From a checkpoint of a small mixture-of-experts model trained on Wikipedia: 14 layers, a softmax router.
Below are experts of layer 7 (counted from 0) of a mixture-of-experts language model. Rows are named router (the router's row for the expert), gate (a neuron's input weights, with its number), up (a neuron's input weights, with its number) and show model dimensions 0-255. Each number is 128 + 32 x the weight over its row's rms, rounded and kept within 0 to 255. Numbers have three digits each.
Before each expert's rows: a language model's description of what the expert responds to. This comes from a sample of Wikipedia text that the model never trained on.

# expert 26
What it handles: Adverbs and adverb endings like often, never, -ically, -ally, plus infinitive "to" and "not" after auxiliaries such as has, did, can.
router:094194089137127117098171060166102106112064134194147181148052113129165102132064157162112159085136082125114180157109174095073136108155133137141130081121131101138130138179144143127111140128118119107137110100085108113170165170085110146135108192118122132124137134079143095122067131168135095147094125128136083148137116096119131122144122133137140103114066068134148188123165143082164085128149100149086133096076128162108110058072123119108137130033170101136188189150082099130136126078116145123113157132160186162124074107058061129129120131109146149112141128149069134137138121188160098153132175122207139169136104091063131080138138122151124183098136171105097148129130081094149172146130121142125046136112193118156130150133156117157073086139097104107154117122146195128185095084125164
gate1:109140095187111109118181181127102068134115169122157188136131109134144159076166129134092116121185144143139108148098116191058080107163177151152107156130116083120196128135177132108176167131124109110147081156146126101171104118133111141167155135141185137093104080157166111106088145172094087108162117129126107132141190134101116124124158174112077101109169167110185081128110041133097098145152090077069139115103121090185175122176160132110218074098100074126102129121074171096129208107127182120157102176155106158098133157145150087099133159135198115136118181106123137171146183107155133108130110116114140133108107111084142162133168098150138186128071088175076135051085148125101090110160091160117145108138131096148105141168113127180123119134088147113130145186129116190115139170109108
up1:131081134017127155135117083104123205192121083101132088079148118151108114148118146082133128157074142129116130093162096103134144125047084132083141120150135161123113122145112093149121130126153106144099177116129170169032111137144150132108086130130093141165126167125056110152173101119131192120099151079132151080153097163165095135094063089170174166170147125121089140134148167158176167122101169161138078156165150101132136143132128154179087162198092155127142099096174083175137106186148042124113108146087122106112128101190153136144159098156082147188131070106169186136140099126124159153158136131113099078122160131155125152144129161101132063135124168068170089159155135113079132192145168154142132085157110162100116103125152122090088170157179125147098139134151122089106135081148141

# expert 31
What it handles: Line breaks and heading pieces in infobox lists and See also or Personal life headings, plus non-Latin script bytes and coordinate symbols.
router:147054128143155107089095150140176105098142143142155146113139149103111139146089165142130114157115168093144127104200137109197152172088102147101169091093157129167095124120093167129107082099117083095153099078140138087112151152118160118097091155129157143148131129080106103119144092140147124153162080124121174170168066146123074202159159144077159038106105154147222125102141103144090102119179128124124136127158159090141073094211162155113153082079119086099098049162128118141151141143109107167126165127141130095050179148111177138134135126133188169121128111145112166085100088127081108102091191123120099132154143115108115173136119082139110184160144122191089162139132137176124102150180103119147181140097129128158141123104089104114064089177083101116169140184159156159132074149108186
gate1:093096142102135054119073180149119112137171106148175187119077118089157156133130156122054111136089115122130140107130135102171213134085137137077167100064190155163180153138128165120124093149128105078120121083122071086100105124074163122187134103097182189134125147089167091112074100145072145147149114087143100151155101172126084120126110179104112104146153142163131130157089135202138096137163154120129139075098143130127081156150130139125122077110163072128100107139151101163167167169140165201171156118115147118109160180160130108192154125151146108092117169105111103140108110156078127119113136108157139080153118129114174147133156079122163117191114134215154139102128174143198075169170156128148123160099131076172079117153082096076091094169112106133132116116134177139118094160173161
up1:088068105157154115100070143170103127106138158177108167115096070091167121131099174099071147121116144071154150148183158105144171178120128090088136115067126161203147117132083157143087093141127101111145115093122136062165128168084169073169127127158139145178122182126144079102077073135076151129093090111109139181143054142103116167106124196131144139126115151145132149118124128192131137073133152095156120136145102088131055169169143148132182133082124081148130095144161159162123153193138184157196152158144143135103133193127105089163144166116161138073138153060112118111089135143102124088065152153143136183134124103138130156114106100158125144165143160195152148127104175161220099130141125124131135199089097117158083118113116112086081107191095161155129117112111158152136138150124145

# expert 7
What it handles: First pieces of names, codes, numbers and capital letters starting a table cell or list item, such as 10 in tennis tiebreaks, IL, Cann.
router:115170137088164090155108120121153113118162089145143143144109126115109150158144183119186080131141131145177138116077137138140091128145094152122117100123135129131155133186179089103119181122130145136190088151066164149109129123073118097172125131081134126152125129155146102036144067140090121180104114115086137096156095146110083058167153134071098159147136130089112150111096127058145124226079153166091139066097095170181140123162118098075166157060171133072132199129150180127141167106156116142129169178186148143127087182169192156109152133164155149071150123104119126137170101113131100071127122169068176152192107086112153140162138152097170154117109132134170130115143154082131178127136119098110131086077103122118106160168121107104158105087131156114190124131128120090123151155215142
gate0:079103129174156091151034094127128075082119086155155127114100084148094111068140132122090141123125149153147145134126117109102119080188084106096181136109141191148081156092170174117127124120130166139079101126137118155145157176106146144170108117182145097108154147119110095111110033147151105135092175094165103138157086181143070155084076152095080176072112113090137108120190172136188118156112126118140092174088131061098159174156121152149136135170092169114232098107170113129089128147161198133147177167102123138132165119092117093072195154103096105120157161121125141084108106134142129172091148095120123143083113081129099131126112100198104165162160149121136096080115101156162136079147207125109147126157135124085133113153164160096153124136089114163155129125130085157140180134143166
up0:147109158148082155094161110139106122168104174083135156089074140172149117116084138169141148064138055088151094119176104153149124188128165084178130128148147103152119104120106129205145061119099062131095125099213146086128120140132131140101131167110107145176068091186098171146199174086132120134117033127110131163128164064119186128131159101164136132161124181138053119105142088132084110098143148082144160145135169139175092111105167141141118076137131124113081097127072097144139152125112112140136104100129109119116067154104114171103127120101142108135108081158152158148172133104130138147100139146140073141115164186145155111118125120144138124090116117146092156152142094076129113186100110127164158193094184139207128144068094143139081156113215092116071059135145129096148117091121145

# expert 28
What it handles: Line breaks, table pipes, and closing parentheses that end entries, such as years in taxon authorities, "LC" status lines, and country names.
router:162143184134127097087115141178192140197089164147135190083120124150129110069112181127144083169122112115163121125160145152160107135115161125163128190137132135066082147125115122148108106106175140104156115132162123128132111166124137064098086195106144153129082159126072152152144114104162072127123098151103155155123058118095130182095113125174175066137127110100168105061124091116114125115138196101107154199128068115147200145134147133152191126166149097155154097094161134133059164125133138089128099116144156079112173193101159124163111117139120082218096069063106167157096178142148142108095160106100155112135152117131092164102079134132158079091131151154035150124126107092139141096081140183094127160108158132076156111122142145156111134170129134147108111162118089107169121118182088
gate0:153134135162087125082118139143065131146115209105098142106129077103044103090151122158103099140154076086137140081152045103144076142145134172146144094141147136105134126131153127113129165141168184069203185091147123129144134139202128101098131175101189126107089204177130167124114134065135082122142185095107203106094120133174121080111149132143139089082149183138143075111110127120138122143162107114049119140097154091143146085109107100145120153135081118130123053157153100153096078148094127130159150150106114138032136134138115142138121156132152134110105139122137111131091188138118152157076186084091148160143129112128153200133157168112139152085095152158119059094152096085107144160144107159169190079149096130143153092118135126100167132116093110129119190135170152091133092092080160
up0:082098132103133061108196133137157201131091147187105093137117126144137100131148133197179172154105156117112135142134174107124131196131121063148178106090106145144189130116104103139117133093139092119098094111074166114180106117091162129135170091072069144088107128126120115180083108144092129131107195177135110175149114129069141228080156132115088099117129094151070135103110167128116176119131089160130125153162139161092124157128186145086084076130152095138113136209178085168149101078118078128116092112128089144123074162099078101123122110086115133202119072117155146118159096088157147108112124155140138140147149119085126091176119179156141114132142090146116129154121106095126122119082168076015110170113163134119137113142119114100135156149133115069119120133097177117156124150199097

# expert 51
What it handles: Prepositions and dates in biographical life details: from/of after died, day numbers and months after born or in life-span parentheses.
router:119175132066130087092122184171118091117192132136105078134139187061086145126121166154165106065084144155105151144124166121143133109171114113116110126178117139150076154128116140108184152183110077107127091110111134184201149150108140098122125113183115109085068147157143106085084167080187135138181123100165107086114155096078092083174057178110166087136182105099127131152099199115140152143110132129135143068109117143134158162107135160164129205140151132149187117091100177168096128137072131105131175107145096136132117173131181119161158070165082144051070116118150130117143102083122137145083054123092186128113117094129090138161157113165187114177115128123172157107140093094106191144130140115137144176123116162098128096137125098136133148117136093126145135189097118168070149110099120
gate0:150141170111093082115134150149123159132083118141072088119164128097113108127115136178126159190149131132101151121121113103159169150158110131109178085085060081089071104139118182187128091145116159126105114102095094128151154117106135071179120154125119144158126174145144097125119210112122160156147130128177105073139111149068151106105152121140129127135109147177117175131103186118136144117150100141177079116128204107126078168110124117066077143134160140206127172096159119213128163160093149065153126132155121137133124077134042075116125107137171176115088078117151112112120094132126128135132076171201155172098119164151079117153075139108198121182114153153065111105125103110106152119105142153111089164133158143163148105182172064035105140138139126124185117129101118133066173128095152
up0:114180107227075117173088156117117123155131139138141135061092114150142115152135122115210111169123105161093178099147136100124094108111098170035125170144155167115143126116145158104121093117089150133179117147115130135170123141166173127217152124154105119095115129097123096143093116072158098182122089118097063097157082121117136158166154155095134110161161164073142127118132134092160071237117093100117068135093090105167128134112144078146111096100115162105159139162135113129138120120145193095063133145164140115178168162123128107139154086093146132119168123095155163158093154153165172101169120105075097099129113140124089210100089174125107101114094099179149147083090121144118109158196101104133103093101060174144126103145130091108119196128150165112113112078145081152103138150119076

# expert 48
What it handles: Commas closing introductory phrases or clauses, often fused with a word, such as season, 2020, However, plus linking words like where, is, was.
router:148110097144153159100083165140115182066138116105194121120135135156094084166040116137077141146090184128153089128137144104146107147102098155098120134118165148121183110054108121202120102112120098113152188140118108176143134130136079156130119099139092118118118091167078182141074165065096091119171123117105166085073146175155123156159120126092180129137103155095113171136138122087131146130090116142190128122138131167080165116072175096098122118115163100143143136198131141135142061190096155088170147034103188126059158159073114206052093132098155151131142115197136125145103122133091098132159121196157146183107177101135103114168135161064132156104141106125150096180114098106149151114120099150137090154178122123151149086070171103112134134153135136093117101142130111137147102116101137
gate0:159108106173111108085160138095117102100176205173074130145121148113081119096184079115161160109120163129154120171193135107104146144123102125148123141136090163174107137182097132096110116095131143128150122134110110120123107121125114063155126202154103104101131155087181173094140119101139113176141094102102115058171191169124141041098121184189137155142147121133177110167094134174156141132125170096113145131108143099117114130104173145117094166133150167137175088162198113141112108065210132099171104143118111108190099097120184167144104157066152156106090150137108143126181145163099078156146127132154133093106124067120088185151099132132150156097117100099090119075163087124105192138050141144105134066125118151092108099116167147137138210054136101092159136099104155078128116104094151
up0:089169194108100095168140081099160136143109048093148167123166107159184128119111154112092116122134122135089178127051114164127126095110144092162098088134154109088110139109187156113166117157078117125103128108159175126120126157125150142118096125121159163162106174115072052141130097134141138069117173118176083167116124070096128193117164099100138090093133112128124129068171094134119102158132143156120093137124132115153133113150083147151152061147100128143111153114092128102150126159119136177053108159144132150116173171161105067129156100173115098155165150094151130167111123108171187090090105081123102161149103177069151093060192150176062095130084148202105161162138170170162094140198179127130127151136114111176102134149094092073109072158133140203119148146163146164118124150157087

# expert 22
What it handles: Forms of be such as was, is, were, been, often after "first film" or "it," plus commas between names in lists.
router:190154162107102124122121186173093117100093133086172102137128187115123142117094120167140115100132093206100086164124155143129100174169178117127115087131136106112162127079114146139130141121108104137067118178124112110196126134128106148059183115199106094090072125182103128145087162116150163083041092157122146161090120142079171151120165125133152100096146177115126167148118097140091140197091129104151123167120100128124168134065099092164095137173110187143165113170094150160108108170057073083112101095128180092098114182094052144149127126160105129167052058122144103102154118108167131152134059171114152137155133139130104197122140146135103209133186116102073176132080125093130121106125131097126164119142151156102197145132129118109169112129152123132159154117111131130122079146168100
gate0:147169137136126138125143152144123201094130107070129128152188119106139057133102153155102138132160106155156134102109130106089166130143120092149055171112096056085164125094130089164101106139129106109138150101078106126139118049126148137104187153176114110152199087113150138160069170128052147083123149088107113131072154112140196147174171136118118113102043097127051076154127115193111111156109145149138164068136107152082162142115120123123125089148095109098106175182170100098163082143098137124162105080135073159085085067079122127163150125184126121157157101185166112089140079119146108112073108126163078112114142148140140136168082106047139121105140151096161165167080133086165071156168156129097151149095131104148125188134136140140163156138091184134169126113159127145133087129109131
up0:167139113117107149110134095107123072148120107121161105108107086145127198207166155106184115102093077116095081116141084095107147078071165199068208105099120143119116122155166121147164155131110189120145138176178133117148163123168145142115132114039155174167107110088082163065145169135101099117123160166155107091152176178163101116104130115165084151197172128136155157119150086152117150120105121119078090152096156127200113086157114089136144165092150159108112145121151107132131171132153158134133162147094172079158122107152178124112097115068088153175095140111122134172157103194102145129204191132094108094160114115123159133094139163183098111096092132111147085131134144199061131127176144141175099132140121116079125096151168096187109119118119131110102103083123189140113187126141135

# expert 42
What it handles: Nouns naming a person's role or an organization after modifiers, such as politician, footballer, team, band, album, author, champion.
router:137105172161175188155097123105092161095099108120116141134067133131119098113099131157103158122127163089096096101109162133144119106126192090082177109151103185118077103113121170166157109160141117123090167114150075134083072151136101104196097109117104137161134091158114145166124111121107128128110132095164156143107065156132118168104096090200111154102129153119095142120183163151166104099113240138137105142138143110126160152106161148111129192171154157136150132055174136144137148177089119102172177112078149174104098134052104160110145057127134181068143125214154079090115146142156143175144082164127146133078091121143124101130062158159135158128113159077149147138104102169123100102098146098134108097133132174129052097094152115163113110124162154223081075112141163163087124142108113
gate0:179095120153170121153108131160089185104133094135110165092124178079105109146095147193071092122098139135127139112148129123227142159156153086134127064127140185136124122119124167170125118104175108145107131121149097139103152139097087170119144085107155146163103112149171103051159139118114139139115101154135165141096096175084112115156096086098118118086096160146166137160123123108099121153096120164109125047158137108125125145137154165114135172189173081144137082107105128138153145130111113101171171101074103090045140181106149145112126067124150147086071133106170131075108082183112108175108158162149161091184102130158064119131068132165200164148123120156139134157159076160190124141127139127115064054145140146151127067079150064143081132166175166142112045147170144145142159108127128
up0:194099182143110130124140138200129154152118089100125145135132145117149121140125158134070106150111123084131137131151116125127129132175104140144132195126148106181118118080097136127121112143085091084182127104087098035139109087106150162086140135200202159120089112114161091108067082123124133132150090083119159102185079178067133104126159127150157081143137117116183141091105148158143122163183113081097163114136127125092127149146187127147115118129141105101157127179140024167160087134160152128104117102123097164171078151168188116145038120086130108161099090084128166119056125167076174093118156061089153119134169164185113107154135104114229101097075134159119121137135124100168161161138110152095107079115158075119152115136118084116172134126122177105125102165134164142157159155121137

# expert 33
What it handles: Pipe separators between numeric cells in statistics and climate tables, plus table header rows, coordinates, and labels like Total:, Length:, Pld.
router:189169148141112063126106110097051093181120114142071100101223140193083169081154152067155096130096157126177168134146073072148093153100108104172126160088062209129113134155109098139102184135083119131144102074101074127172160092114105106114167112144049120147153127115118097097109110107124157114085092152147174121131148071142103084151096147103090115198124066108132176162120117139141175185144087141174061178154122118179101134182144136123153102092152107096136138158118149169183100144084153113162102155161120161127111115138101056132160171100120118091117123096115141109107127139152089108177158151116189134135177132104128126155164137141132105146116076131126144123092156177149169142151115072115097157110114093149152133078123100153087100189149140110113123149118129154188148128085108
gate0:115099149091121115145174183125092088147114093191165179102126158104156129160098211103081094137117135097118131134144142072154093105175146127135109118101153143097117131193095126158113061122127184097146106082139199167124134133055089146190114134138104174113144171085178121080109094125100092145107148117167190093140140107135185118167100092159131120151122114103099163098119116150143161125179061173132126178105132171130097073153133105092148107149086121119165100169162068174084063125102149116131164143042123109128113119124201106162124154105102161163092142054155137167044144148086149107134143189078129132166127081108136137126101119131148117156176138148178171128094128090173116114136158071149067161130111090107076174109136081099121095154123139114124177122144120136168093149142183
up0:145146167177099146142152149179166175107113103108150134121106110124123088075117111130112137135079104106094148164133157098118136136123126127134115195170102122119169139097140175130113147088148140134100131110101098147175142175164084140106127174175149108107137134150041182176108146129098143130074178146153169088101147072064129126125023115096088177131091047102112108110181126140112137131142149069176148222100171110144133109062102190143117141172108138110172131157125136144110120115163117125142153059091163146073165089095146138152231119149113158110168132118154135037143152140070099149134122056124149092135124086132153151133107149115060128117173116182140120100122171130139162194146117164161095108086137148147118132107140161142155174137106183092100168118139091094120099112180156

# expert 50
What it handles: Capital letters and first word pieces starting a word, often after a quote mark, parenthesis or line break, e.g. "ob", "ap", They, At.
router:125116139093074094110141151134162138128164126156122114165109122140081157170135104095151098132134187128145151095111061165130095079096108202128108127133068179149180111174160082110145156138167121168168121189111129133140095170098179110122079046103145137180088059123186115126087156132129119139140111115103118115178126136137106096138163150097159150138106126130103132129038128104143174158080159193065136057098114162117118151168123111107132121117185144134090139141130112140195163122168105158156099178172125115104113144173142152134070173181126133141143121129165115134143072071113155093170062183098173137141123123184146151118152163120120150169128097125096104114169168054074137160132114128094141127097091094102206169162039072122138107119113095129159168140184137144113151083148146
gate1:149137140160116122149185090093090103153121113086123139132152194105109092135115140143136149142111144166160101086206133082139103181188121090141174079116095166182140106102084050171123144177122147129113045201157082061134172101107161139152133158125161129155091130105153128087111152120097112133124128148185099161140106153106168123178116132112100090126129168152073141132120114148137186107051148094138125074161141105078161164143161141137083164093138113106148170117162153145116094137135140082163117106112163107140080111115101136153108102093133119111084154160090142110117121087146161150129130140169118049187138149158167111122128086099102178073118165168152154188133099172104172113125120076078130070122095050170145177141085169179152125089091061128170140174134073169131094115106167
up1:108182117118087113113185087127104096151154103106133143166125133113113063114123108104108107121153120182157056110162143119134091170167132114135108130112105131148139098101140092190114167112127206154153111175131147116116127147162132126122113117113174132105094096156165080067098168152113145174156135114187116139157127188111135117153141098097056104110109185109125147146103130142166177087089167096087079058123146129075124168174114173111123158108123099098131195098165108095122229088131152117114167111137118120153096150117067143120095116090160159060122167200117163145130141091133138132119110148092110004157124123144190134176114152114112128144085202147167153153139121134073107138090133084125149096099115122152144154143074163155192132066140111129143114138110094170141128040128190

# expert 2
What it handles: Values and separators after field labels in infobox and list entries, such as years, colons, semicolons and table pipes, e.g. "Born:", "2013:", "1896".
router:087149161056128056107105168178117051122186164124110173125130103165121113120098164100147055107127076143183110150151163077165135107103116105146118164104168083056136142133194134087154159149185153106158144137155097212158070126193073099159131167170145108131120165114150144093111111180163084109083168150126147103135158100143064110136096141121147159070156151137129161090091120123128146168152144127096062117125146128076216119124128164191143128127125075104093101129115134137078137159092083082155139087149135120104169124130108136181139104156094090129115114110200117138065172125099151102071123093062130164150170121068105177134160151138174114108136103100157159111107102139127135155163092134137130092173131119112161136094149191168157156104133139133104125141100154106083107122086085
gate1:179139171117154089153080091144153199115105140105181087096067138155131133125110057178120131110127137150129071101157099092136165120184163132091178139141055112178161050145156145144093181178104173139120135196106071083172174124114106146155172181153122084139101151137157119145140120123127187095129091142154153140063073126130065127139099137101115138149142103163120144103057118173168142136095073096105103122116111167051119130150105118150127140118138127157208132165124115164083158131140147128123170065183110141117126080147125127123132106140124129096137146089096130115082134141082097077130098169088151136120143204123059100110179061127114124142117103093099145166122129051126092143205112128129188137137201100150100077161167163092160141091137140123109134126169110139122119146143114
up1:107139104147092149149103107086114037161116096141149131116150135112113093128182163073196126136135160127082165176045097146089102137134106152112136096115163168079121193093104138130119071105088113132104143111146190131074118117102136157101087110087128161094116085083097113113164100097087096143164141099162104124127144156156175124113142057149129095180137121100135112169201128141152069160152219130111129156144159114174049134147133071109098129125075125138096144103114111141131082125156121147103168161096122095106135199153122120116122171116146152108140140177102162153127192135157151129136086176137097078099080087184164104140090187177105087152113175100131128077110129194105105165072190113130101132098170098123138146169087097137042167147065097133148125128132108131148130146152154

# expert 21
What it handles: Line-start hyphens opening bibliography or infobox entries, such as Zannoni, Mario (2003); also capitalized first pieces of names like Har, Hol, Be, Val.
router:122172082097196165137142087109125168097146085115177127157111129126078139136165121167148176133108147156163162115097193117152109134159127086101090111127160125071123139176164091143145131123040131068140130153099126111059079099182085138101154134121154127132116126151158165133117070095130176074166113084098134105119190156165119089151126105139130172132136201138127153144107108101164124180125143119075117110098136162168104123119133087117050115123181109101124131123164078125189105143152185134121168125116122122148110097142160103152054127123072135094180139152125123157136118122159134144119111126117049136052116158090170118156193093130148100046121141095143101120114137153083187162155169149158084043148100184137125099135107124149101146220156074119084145070148095115102129083115108
gate0:080161124129133174141145091102179165115113126112070134154130139111112080188119150124158095097151115126181165153114175097169077165191041196111121106158117140108138150170114100039123170103098140129093091118066124105097134154151122106165140115120188158078113113103108174149132150099145140121170181120130174058100161165116123095159176125153105147126094126136176146113070108139106118111148128149134145118121186185188099106119157111143094160059135160203116159128115153172130127064177148207162172094126073086164111104100121129142091121162116107087177099143084155124163102158163129151137143106107122140081081109142148105090199113157130154105112128103129172068134120131150179136157175144139111058157139128178065120131192109057133099143124115143140174151142138146084103164125103
up0:140145115057121149113134143131146089104137156137156136128091067143098161081093162099158102089098105100122147141122113119147132085125171228082174115153196139102122127115148095155128102098125154127078074111122129159136156135182144099150107136147154147101135148088103153148089051098111114105122124121153121152130146141167134150099159115134136129165153130122121133143132127127169168146050128093130152167159140080085114128182104056150108095131134157123155119108098115086091126107161150138104144144093149135134166136108125117124064110136048097165115130052100148208160131139129156175180171094109111119082142124027155204069182159130130128189089123122083159116132152124148128159148188207132189156136128154184095121181143150124092165092118091112158157090150135143033094196144079

# expert 44
What it handles: Commas and semicolons fused to word endings inside list or clause sequences, such as "watercolor," "side;" "bubble," before and/which.
router:159089063145159177113111060108081144137107054082153150171129117110165171067112141183138124111126145167108135164143167098100135148128093097064076138154134131123114100123162115144117156063152143112097157121142129196158133160124090150092140061086119142140124069161130152121106161107170164083124147087122175159114104128098131140101137130175119104105100117126079104196177119207085126175104162103119162111156086101090107115126085063201123129132117124069173156100076120090204106177121139139126141148107136132080130131119116122106166116144174130112125140185172140101190087202133155169114078128157188098163138112149148135101119161104101155126157147118090131234149117117211161127160116095096102137118108099169099179109155099084117131150107158152100129119111177118147133090075141
gate0:081103074092143121142121118124165148122172124101148152122151164109060149185064080150180101123170170100197066122178195150136142148114129134138129088107078106145205121093089182150155100105082133148130125123134243096125133119140134106121138125117105119088161050137110127135117141107147093148182144139149092085136157181146133154145186164075126158159083164140166119138141065088119184111171111178130168128163151155075182145120147143113104138169127086174093157176157100167186122148100110155058105130103163115106108108117132192074111137101163170083123109131129179109090141141089163085144171174109175098128190125077115102148162098112089119122143105080161104159116080157143173161152119161105166132119128148143116095092072107164117138083128126131111126131185166126121079089129117
up0:163182165146083112115158149125136088126147138174038145100137078150205122135171147103164126136094051185111156177105093120125135073115116177104173115102142136112081146214184124141075113153125114136128126146175056121084155076122181169154105185112109161165112172113092134151188110109138102169113122109102130136156157099179144062095078051141122122128154108145125115109149137144160103163127113103099090131084136147139090143153134130111108125101135165136148126087136073068073134066208130138097137168153073132173173084125124102174154103170089086159140159084126152136164153112158159084109168056064081112088091106141089113109170103139135095127075159154152172110096136137106102151149168120193167144134150122108112110179144186106157134146173095141137128128125126129103146147125132

# expert 9
What it handles: Word pieces in the middle of personal and foreign surnames in cast lists and rosters, such as Mazz-oc-chi, Jun-k, Ac-uña; also Thai script bytes.
router:144169111165099199126153078116128133172077154157103201149136181119143183084110109177119124117126150084087136106097165072095137135071171203189174061173125147108100122146150123164127134114143152089096147087182154135110135095174128127104116087117124135139066152096096075146226135091145175129137106169187147070156103098081087093092089108146193164125161146104110152171105115159128127117135155123128149148141187134105100074120157097142138106155090091126141172108079127125119128161183074079035133160100130083142129105069166101122114124101140172136086164113114156122133129100127112180112085106154080091133114103136178170124151103156134150130115105126120182078114082175078156138100079114125156207117135102119074163118162170123101134135123126143147091082130092145101111150125104
gate0:163151137198118128124114148130154058151077152133071190145134126213129101118150158123109164147087163139122107084133103126130201081103127081141113097138158161167102114109047060097140087131114173130187074138151101126125126126143135151113091150139119093175184109118112129144121154091114117107092095113147128092204136102129115108100138160205134149068094108182144147093083178135098140145113170087116174098115170161101146124102116129056145167130128152116153135108110122125119146153140142136104165168073090189109115113073073120128162141086132213168120122130164133154135153153111100145109035167132151119157173154086145109211117088050169120125096125138120108110142119147110142114082132152074118215168149106058107097188128156167158111132129134125119121125123091158119110152103184
up0:089154142133154185091110144147149194089190131136142093126160115050137118121128033120160147106117155087173096123139118127129086216146083132165123223146110119122150139118216122134122150098113069153079144175157112135159121082124105097168193131140114117097093140135163128170129066144125173138139125178060104158116115147083155200152116093092098063150140135108104083119171108152128164076154138111143105093084095138164155143145109159194171132147077144115124115218180112146157117103083098109175092119153102166100081117145167138116091158131174102120174065110122100072099140101165159092142163125108091125085122153150131124134141187177111120137144110141148042140113151150155111164173130103131158134122142135119138141085080093132105139113191124086131131122101104121118152082099160

# expert 36
What it handles: Periods, closing parentheses and quote-periods ending a sentence or list entry, often fused with the word end, such as ing., ed., ).
router:107126140061157095161134214145175144138165168171104116120111170115132107125098115169143094117091172119148112115155099114118128138114142188128133139083137113176136133161093084065136139098198059155092134133147076101112197139076172100170094146091148148143082144147186070183134040106138130150177062177094119078192108115159118153101085114062132079092118120133119138153082161107160126092081158125188099137153055074134120152154144131098107152135106081145138103143102124117094162158190115156160116124174145131184167098137170156162122123137147136129132122060113109112153111118140105083149178101073133142110100096075071131131124096087153108180182118167160158097148151140163113131097134176166133176100154116173128164119149116117147109176090157112106131207103125128155152182127125
gate0:127129164142103157054106086131090100171146063069103140067115150104170153098122156102125125150141084130116117166120164115130161151178097029046120102112174167143147153084073118122157111117113146104068150177099128160143052129109130167100148079128126149097114130121143135062096156080098161124071170138175104133104091160097085118164109185227082142125111077165133146148160127137105158125133137109118144173131175160146102156087139107162111180125119124095120113111113136107180131139051158129124120113101119171081144144104084093109177129131135138105109149163194106118134159101097105154133110207149134123130149149173124126157097159154063111160129133161130145167056117146131102153066133093141143121130103140136140138132137062114119132131136173164194139038085146166071185116147142
up0:124147113180107144153114122137158107139064162125126150183113078180128171165150109117095162102177184108123143113126093102158098137092175175144166106158152172101137150100174175159094122173082160135152153090134114090146128080124112054165092185136076126123132132110096138132130097118136104156159093106122123171177148100100158126098180106098165128167155185094178089101177096123096111162145075164116138107094118132107143107131074139111149111175185144202089179187177102135134088082126118134084129150088100088211083105135156203152125129155138099084176106142118156161118119188086153114110107098174095131126110112145124111087189124155149168111086178091145078134170107066102156066160115110082115111164103148127093077159104163132120101094137061123101149111158116087140092126164193

# expert 25
What it handles: Common nouns right after the, a or a possessive, such as review, band, album, project, company, study, support.
router:093133139165149167109115134147092161133133141086166094153126080140149149134164154133096152105135171097098114113089114081077126180156136090147142134128161165134132105104120089091093137107135089164164207115137144153094077161106122107121088148103090138136116106099115108153116166086145092122189108133130122119108078126170081183068134068119125136115136152173086088087108128212131125075142181159108152093105152181100126149142111124126122149067105140136086154114176140150123167139105092104138105097142116140195050105180108200153121126164167180178159165177072121111145178168102143122170149150157081131073109125160176073147069120072078089154066116065172151164146148136092078131082154097156100174068142114112105101095167113145160173069075128134123094096143127161144153135158184
gate1:121121137152079092159159113143134098110201173116131124124147071126107145123154154177055157164127139159147132150096136075132145121157101085153108120139094082201193120111151215129110143154122105127053176149185114111129103156182102164109070106187099164097150130129159187131121135124150066139148172120111142065105092044093174162100152159124107163107120097138109148048120172117112153166126108122124160134121202164146133104151080152102162094104086086135185136180109125148104101120171093136109195138151171178105098155184086140113149192147121147163079123129144165110156049155093143164133108127179106123085144152174081102118124164104076115145106117129105117146173150181091114112132099126091121136148122108126090094106169124162069101129114120104099090147163104080158089147170097
up1:159147111173161139199112115114100130097151171092144135151134094110100143091107177180076180175167124105175127167111167067139115153140133088124123184139121093173142095157120216136076131117086066094129140088140079120091075176138095121089098148114113187124108117156140138117133151201115115158182110075164138119155104073087101164168143179149091160101072147132146160106143191122090142123101128130112146079158150166094120163117138120099145149122141095151115175180103103121140088127138183124102159115135189224108110128141122138128147144142060124066082127161067167114137037145110123140155059138176090139124166107168110091101061131096095127117135121121158174086150146136087132110092098166095108141175102127141118157055186120131133092138120135136117118096160136130170111200130141

# expert 8
What it handles: Nouns closing a noun phrase after a modifier in institutional or sports prose, such as championship, station, district, Award, film.
router:185125128166151129158141106177125124078073123188132194125084124125113120106106129134130189138198117125089109157109120133124147163146188143146179155159139160108100084074095226142139106126118108140135123094178122107124177088224098101121108148138113125129141131105071157171130162121150063108095139111176202148106050099118126132100093111177116108124130129097125111086177128153179145094136214158121137144101109088125156096142120064151183179166064150165130106095092138158064145150116113102152081088106146126091099125071102062114172135098124150167126109147130125159118118193087093167135100156182122089114151118168094133134080152119103136147098123106122114117122137160098135104064097139078139129057125127137071140094159147160086165144163126126127122081125090169144054148168106
gate0:138154103118092135066163120056143079138142144153127110169168126042170101118136131084125101165141111097092127114127103119161221070136085143110137145082175162157129124108187119177129147174122141211078089175163100124162200074133128110216142078161116129124138124156134117105129119170144101172124104106140148150148154101090154077117138151075048182106122141156141162164088186113155122137115160059061163082086144145122119095115103111157107059120122154156143142159113157106108139167166111127152121161181148126165123106078125105151092109128163100140134175128133160099086104135088124077100071108182134116130117116122111146177136156062121162142098103165128166135133089129079169193116083123141143113139085167135097139077091146131123151098183137127182095122068140163097153103127088
up0:162121055108128091129148193136088125068164084194110103108149104122137137158160119115173095192094129157096138120174106146153091129148096175105158107153068109098097128121117118122117108159128145119189153090030142091103098115108155092140080189203121150104130222183144192092120087130132073094177118117121090094114105110136112105154140189103206142110128139110117137105101092106127118084143095152199091162107082082156144122095127162097118189155136140121103128122169087087149184093103183127113171072132131104132178131121170188106130125159151107126170160068148121185163113092115151171114124109148141114119169102108106159166105113158170118141107117101188122119127105139155130077116148119072147148113129161144143096115105142158121143140169102112121215152148127086107088137171192